Weights of a small mixture-of-experts language model, trained from scratch on English Wikipedia.
Size: width 192, vocabulary 4096.
Experts: 48 experts in each of 14 layers, 2 picks a token, a sigmoid router.
Training: a variant of SOAP for the experts, 705M tokens, 5380 steps.
Below are experts of layer 6 (counted from 0) of a mixture-of-experts language model. Rows are named router (the router's row for the expert), up (a neuron's input weights, with its number) and show model dimensions 0-191. Each number is 128 + 24 x the weight over its row's rms, rounded and kept within 0 to 255. Numbers have three digits each.
After each expert's rows: "gets" lists some tokens that make up at least twice as much of what it gets as of all text. This comes from a sample of Wikipedia text that the model never trained on. Tokens count by the router's weight.

# expert 0
router:126123136092134104144129090129173148166138086149123126086114163110125131139103092127113131142086146137133104137156165153131125142100102118095153160147076149149099122104132162106153108163116105125144089115156116149101121140137112138138100119101145143132142182134152127117165145097128125122123156131124136083085145143092131136122104115151125068113178144124162108080112119133123125149147083162146188176127121148115130133180126120145128135105137162181126091099100136162159131133134134121103159140125103099140157143144078079139119118135122112121120127136096131118077107112101180115
up0:136092100111186130136124147086173104137110126146129127118116122118076143151155118121143113116114152122109165130184140122158120155158142137108125118115126123123105137120080179133132095150116142126113159110157121125129093093100095126100112108136138119148159126144141143118142107169123131105161124083146138146101136101073154112135110123120151101112136091142155109117148128163159094154140134157116075142150146141128188104127150076150134144173135124152143116108116156149104133104138080141145139108096132129094142102144148099197148140162087084142145135093110122176096111142097105118
gets: "| ", "; ", " ", ") ", "—; ", "– "

# expert 2
router:121121141097127139105120138105105143149157149149182135123103162075143130189119108070098119161145118129055137137150139162096158128145124088120153130105146155131091124153124144128163091145134129092151112126166147100119128146122129139134145171112138107135099146135098147135140157141177136095139125158081160108108107133150111136158137181115102132180162138120112128140138117103115135143102081114135116112138132117144129120147136117113100151136105174147101085145138143104096144152099132131115148146146109094152174113151098119131148086111170087136145153093077149116117127108107128090
up0:160124123146177085115149132115137112146135144127155144167160099137136104128141145137071132080173139129109156127150161138109096134129133125121131185147117137172142128118111096122157131125158147102150114152141124105125145097147129118109121128129152136104142120169088150134103132096128118105095124118170157108135120142120132104137109114112160141137115185095151124123129154118127109122164162135154132128136139117170065142129107151115124176130047117133110110123083096114114147148086125120093103164144118133127152105176163074134146124076149083119097150135138140110171126103091140094
gets: "s ", "'", "ers ", "s", "ers", "es "

# expert 24
router:120121150153126114121112108150111162124099087157158168122113141107108105148119119143079090170128159140116116120149145150174150151136101093102141071133119134161114127134148150095153088183160112091087135127139132108176132127104121130093152079097129121111150120162088121113136143104127043112155129182135114118129141136105120119214135129131115096084134143100149106146114107143117139138123118107122119134135128130110118104096113102099138147127150150131107153150115157148129123107139124133111158172168121106129153161151107105121171118136134103151096153167119146137153107118164148112
up0:144108130173142091095140163138139086104122111129158151133146135086148128137136168157131110122115116111140171190125141090131100098138115126130157083124144144170089089124134156143159106156141103133149119069115131131153134117130082134165145093125089145149144057126119133150156131138136122091123169092125111179109170137083164121139120122119169142099087137150125105138144133121120087101143126117146126132127108129099165112111127120153136128138108166162110087121138122139112098143141133120098178166167166113093094140113154100117101119139124158141100116108114127127177138121114111141
gets: "s", "ing ", "ing", "ers", "es", "ind"

# expert 9
router:133076117100139114085166122194169116144104126116169138108153180107140121149114102089115092128123166138145137120141142119117151130121107081111143088195125161162105142153113158121193141119134157118115159132110137158144133123121127138118093132154143110165123115118106040125152141148154131099173113127087122089121150165071104115166120100119157136141131137152109116127103115129116144135135114142162121148133123130107129104103121133163121144131118115116109126144154162106142121117175145152095122128152159070122112122115133135119155106127136091138108141094082111121117123102097137139
up0:117123151121140135103113130127129151169140137110136140158175125126105151134081172134122106155135092143153130127093111085136098104147128137107123108147146165142131142131109112135131133113139164159138161144134145144143143123118138079146112119105140105108081130091077112129108155117117149125126155102065114149143129148094121127083099175115128113123153096141159089104181148117108153116097082179141095119167126127172157127189109122139098110133134085164117114114102156124163166168118166096123106165135163135140138085098148143137127105124116085141127145132154129094089115104102125144
gets: "tion ", "ation ", "es ", "t ", "s ", "y "

# expert 15
router:128127142076150110082154156121141112144136139116139147116098129111161140131091112138091126111106123115134109112120101138094105145117100098145122115159112147151110140126120146126159064150155097106118153106114140074154160116085124143132169153130156124137126174157119124138144143086130128116144092178124144171149110140089147127110139165131134148106134102138160151087115136160138141140158125169148125148113097145087106134151153115123112123174122134209095157083104149124087129152128119137093112127124081090136144135155141124124129096128149142113101157133101140123155057109143152087
up0:107116157147129105137110155126130088136121120151128141121148126099142094143097135132137131115151134138138144155078134095150111166118120093096113122155119155186111174144096133097150101135097082157138129121115149117143094090158123143183094147116144137100116090109110157086129128111098158113086086145089093136177121138157110164115110111173167155160116124160130132158156118147139122128151176122103186164116088155163128121107103140140122122158097175137121155128117099092111083100168135121107157139129107130129168141120154136080152134127112100153110123128153143136117119122120133121
gets: "\n", "|", "\n  ", "- ", "\n    ", ")"

# expert 34
router:146128108103144123121110099097149137110148152151148124128108113129112140110141118118101120114099113180099109124143132150142147144106097167101132141126096158151158137142142131110161111127167098077164099094101174109117151105124129183157105113114130103137072156153133116095115182122131124141103120142088137134092113185154075149127106134102126114144158130149123127137111066137077132152142120195145120142130101160180125131113140097138121120125160128147127133116124150150134134155157150116115149138181075114119174130116090110136132075112135145131160157100111130095143104114157121122
up0:147145168141115111136115152156140166073115135168157147129125179147074155108143125095158130111148102093104095105155133149136162089117114115150152065135142103147109125185098139153130110153111139117125137147150140132071134165110143101127092154104105121087133112129147102118118113086137173133131091145084118131081089139127103083104148150109139125134133132120092126149156119152158131117130118146157140160125066081158112115131140144171119106102137136166123096126134087114125112158155098115167099148107158138118150164130131139133132107150127084143114117127121134133123153101113130099
gets: "(", ", ", "| ", "– ", "; ", "), "

# expert 26
router:145093126098154094097117127113108101167083128137158132124131142143108147150096140102140074139104150148110103123183112122140103193111123143149134100111115150182132139097148128134173130104099111115082148080095112103125136100106109141150155162104143127154134136126168133052134145118141138132160135150144163099116096135122105112115154117156119117164128087154170126150121118127126138125125100153136111186144097137140139117175101141137109126151143148114123113091131156093176123120130138143114141157163127159097103118115135114083121115124127112137067148115086174160118109130120135138
up0:118175150118112088153112149141170150181102149186139106167137129143160143163172115096101105147096153138134149127159140114159173147112128137132096125104121135142144100150171095121149163151108149115132186111133099158151115133118106152179135158150103119133096132163127100119118144098132169094116118121175127134144112158125114115121127089156104167163127122111127134100109124137127101145161132158136134113171101130118132113156102116104131099162155105071124142110148115130149107102112187113150145149151138139110123086073141139084133133138139152131144160164124147098107118124132137160
gets: ": ", "al", "ic", "us ", "on", "ul"

# expert 8
router:136144215145140125129141170126132132138119125125156170090108144101159133174146083126112096101132151122127127151198092136148106130084113118084124132145103140131119134118105117091144137130133117083121123135128135127113132110108147120162099124120095115112103128137124095108131141095129132097151097165124112099192097153152109109172142128132127111169144152093117134136168096129106111165129059127143169148140137156147096134120141123139133128145077128161101140134152130115183150098088151117135133130163115104093105178100147126115096114151085132143086155129125138123106121127146116127
up0:111080136138164124101131156106109116115146147107108110172096163118094113110158098095111183090115113121119123126160133106144141110094107122127090134117119140104135132131096099099130136109127172100171143152108134147093164153138090162135167131109120096151130134078138124151162130118136141130107120102114177119159129118105151146139147154123144120114136135091133120148098124076107130165146133151161134182125140151177154138078137144138118143126103176124143117110139063100153133096098096171144165132115149090133125137100128140127149109174146157075139155151133126135078113144115150119
gets: "ed ", "ing ", "ated ", "ted ", "used ", "es "

# expert 30
router:130137134069159112131148126107093155103085157132126153099142151114121141193124120074120114151123121149114077134124127159115127162103104088087153142104113115129114108124130129119136071140210130144158117114149108096105148135143129157160172139083116128164146155148109125084150100138145138130127107132143132128133163124127142082106122135138134131118187121106101105113135123121131160169182094137153180151153102133121139110178185123117120143143108144125112126110130147099145132129126119124123125125114124132101128115097111099100125088131112086130155151094134120086165120106140171109
up0:101120121100080163150104122160125129100109120122125120141124122094129121178137114155091116118153162129138083144157129108127194155094140095130111141111114148143141174188133114083136132130178126188119120144121088105140100110131185147137101155150095121106129156141108135082148121113123130132106119110149127120142141140128145133079151149123148141135130109117121101119137123153115154148127064135169151102117093096172133097163163155148116163102151139124113145117172143112126151143137136129120123127070110076102088094137138128127147122130152087135128089161129117098092133119126169129
gets: "er", "es", "ip", "or", "ter", "il"

# expert 23
router:139096132101138129136146100157139060136127125146167163093110130088168127159095093123116114108107123131125115115142180141140109118131094152133178113135118164140129100094127163081140115135133140115135113103127078122135114083117140141143159161102097146140123130157161156106148177087099112106138115127108184159180130140123131126151131129147153106123140096115116076120117130155096124131068139118137170163115124121148149115119112095138114129123137128130133123070086149139159190150146170098092143145114085120157115146117135127133162140131146153128166123132128126133113135091105083109
up0:099140145141134097167142187160090150108123105091127125104163120109150137164145133145133130097160181144140129131116076131116158152093140102096125140132094103140163132158130148140127174091140153116119112143142151139144161106092151122089095133103144125143129157126110112142127149126164107136135103122128111104079133154082155072151121141103100116154148119138130127110136148124160141116168132135161138127169138095095131150113166140162142165128125123147139077135152153124144118121168083153142097120118151132062140134119121097126105086118130102134112160142107127084143165152097185136
gets: "c", "p", "m", "r", "s", "d"

# expert 32
router:119138148104124114131166114123146111137131137139124147110122135112139106118121143103109094156110067149136113120136139090144087127143115101133148109137094118115164147118149127062141111113143152107152134116100142141125121077174131115144154136066135163148088128117141149094141154103148131119178125125138132145114168118134108147141174176135110114135134118101178105126117096144145184119137137155133152156170111160106131136160194111128092131099123156129107107113120151146153120095127161137121125172162112124139163138194124083154135126111115108106171133116126103119107093068116149170
up0:137170119122111119116120151147150129085139146120114134153130108145151123122119103117097132163099138152126124082183151087086136160108106083131096128111133158100168114170134114113144087136149112133173152140114133134101147171102095110095144136128078085147101107077113118089134158135145146141114112137093107135065081126109167094141126147150121119077142124132113138123141103100107124164191124140141131148095136108117090112133124156153120171122115129110136125158135139094146133113190100148143127095133107130107112134137104113111140131179135131163117084115090152097107117115146120130
gets: "h", "b", "k", "g", "m", "i"

# expert 3
router:111153149133152087129127105127153071140135138107121130113161146094144143133116111122144100153113139118096107140146154127104159154151137099136158135139142136150115099115136147111160114167132140083101095136101141148121163103127137139117096111142142108125125122111112099134136144127167136102115122179126133133172091212131103152119115173167155142113140108071138104117134086112137167135128129183126129141112084134102123126161114123121088140124167105149099098085104161136161116141100136108081123154168082120104135113177095112158117127118147109163120097104105105080153132138150131166
up0:132133150105107133133094155157092118143148145100142158143110137128134140145123155174180114094167113123126098120155098134096115135140120148145162118132168132138133107096112145094105099098103146108181108108107141130123134153115109143130099141086188114129113104150161110105110137185154126143084124108111156110134141095126120148164103114125115164147144113153131068084164131095135151108140149130126107145096134133137142180097137120162115137171141157095113124131103102133122162129125130136157159176104090164080124085140171121125095129144104143155122145099099145119119132158157089163
gets: ", ", "-", "–", "), ", "/", "well "

# expert 41
router:128122107072150141140121102103164145181107155102168168114102152110118172145117145143098139134118152113098144160137132127134148129105135116143148124138123164158099159102125136108119095154137094112068123117109121143106102176134153178143128121093131130126139118131131143116133112130135117060139096164093135130120129114089112125131160188133114111131135121130135097099126108149123154127099095165148136132140112151142149161157127117124136127145139103158080157077111110138117157144133129135115173102142145113151176156102108123109116140109126090147105117137121124039137087125191108117
up0:112128130112146113118093142141123084153116130142139151140152118112115183111135175135111129123129165176137113137169143157134126114096126124170126111129086162123157105131127124113091174085125131129140113151133111138119134092149162096125127147106140148152109075099145138042141107149113082138111094137116116118110167124081130111148144165120093067148120141083129117095168132125161163103147101136144175130125153109152134134129131106169132126114115103121145130136136128098156140141110135118081124144109149084108110119104168128133173126137151130148140108119171123093113131155120145199
gets: "| ", "201", "200", "202", "199", "198"

# expert 40
router:084095142081142155102130076139144111133123138139152200100130119128131091117108109094094100136089143148109123140163144146112109167100113110158109101159146147141099135140120164114129133176151095112165132105171172114157143090143164116138112146119100134170140162168109154114127138139150143110101134125132125102167125180106088082144114167149132123137173119112156124109119146092097146126129125131126088121123103145113130103111111105120122129132143144172077115139123157152143146120174098085113170141100111116138155114163154105138105135102126138133143130100114164090141085115133125131
up0:168106109117113129094114135178121119156103096103105120110138156079114129156150121162109137133162081093106113135160153159140122111079117094133122127130130096122126203155129135082127130129149115154156080112124104105133182140114100141106108103121151145144125112083136137135129142128103104151126103132117157123091141116118090105129106117136137149148147133177153165094146133116126117108140117177116093122120115157058094139135133087094113098115122123106135139097106161130145125115115112103103133133097152135103133143150141156108137105142173149180096143189120157111122096164131121098
gets: ") ", "\"", ")", "\" ", "; ", ": "

# expert 13
router:145123148076171094127124155095166109151150153124133162127122131090145158112121149135128091080112111141096097126153119145149132136087124142138111109146158142138122096166131131110178106137140128086128112101108098099093142122160136142140157126168115106136130110161123105143121097138150120111136110125095137097153139149124084123114123102128129103130125121127160143088140108117122151133154111138128182153167121142134122182155105123113081114126111146141112125108100168143159170080199101128113139150141126069106169123098141137146168140096161093126182129144113111154084109118156139097
up0:130137133128125135132153078122127165120126139115115118141170120122162146159089152129122155149078109135108136093119115141104118089125119158133112138103118147168131164095131133109150131106165108097125118125124167102135134147153148157101167089093103122080127109153144138089178155165143137161083133162133114142146143123143180156149133076142164107151128086138118123137068109086133137079107105107113118147142117135152124131110116147132099132109096148103115130095098137093126169142107130128136067132127139117141073137126173173152147160130131119147135125161076146117106151154153154116
gets: "\n\n", ". ", "\n", ".", "==", "= "

# expert 11
router:089115136110132099116137123107103129117118083135122141109129146077135172127142074139118078161118114101094119120140148180111133154098086104154151150141138154166087160128145148110126098172163144134111094135153124118097124116126130151149183139124130103094101100154128130126132130099143126111138112144146129143150120139127103132149118160154144160102167137133151143114150128134102148157137126152177154129135116131169183108105109109079118194137093183140108123160166154123113142105107131144091121131152101139132163115089140120095154129111094133128115134072076139129146113083133128115
up0:142098125137155104164103092129133128081108124116114091126143110100082145145123142071112104132136128123152123087192146192144163134110110096142149110131100113098106142137138142170140144130126054144072135116127160120074133124117122144121122116099181113125125112149142093128114144120089156125143115111134088150150142147189109158170140141126125137138146119124133154129115106141128128154138118154134115143129107105116116162134158101121114102119023151152134143135161145113089133134136138141095151133118116103146149168133139136103108124111138110144152115113134145147114128165126106176
gets: "ation", "ed", "tion", "ight", "es", "ast"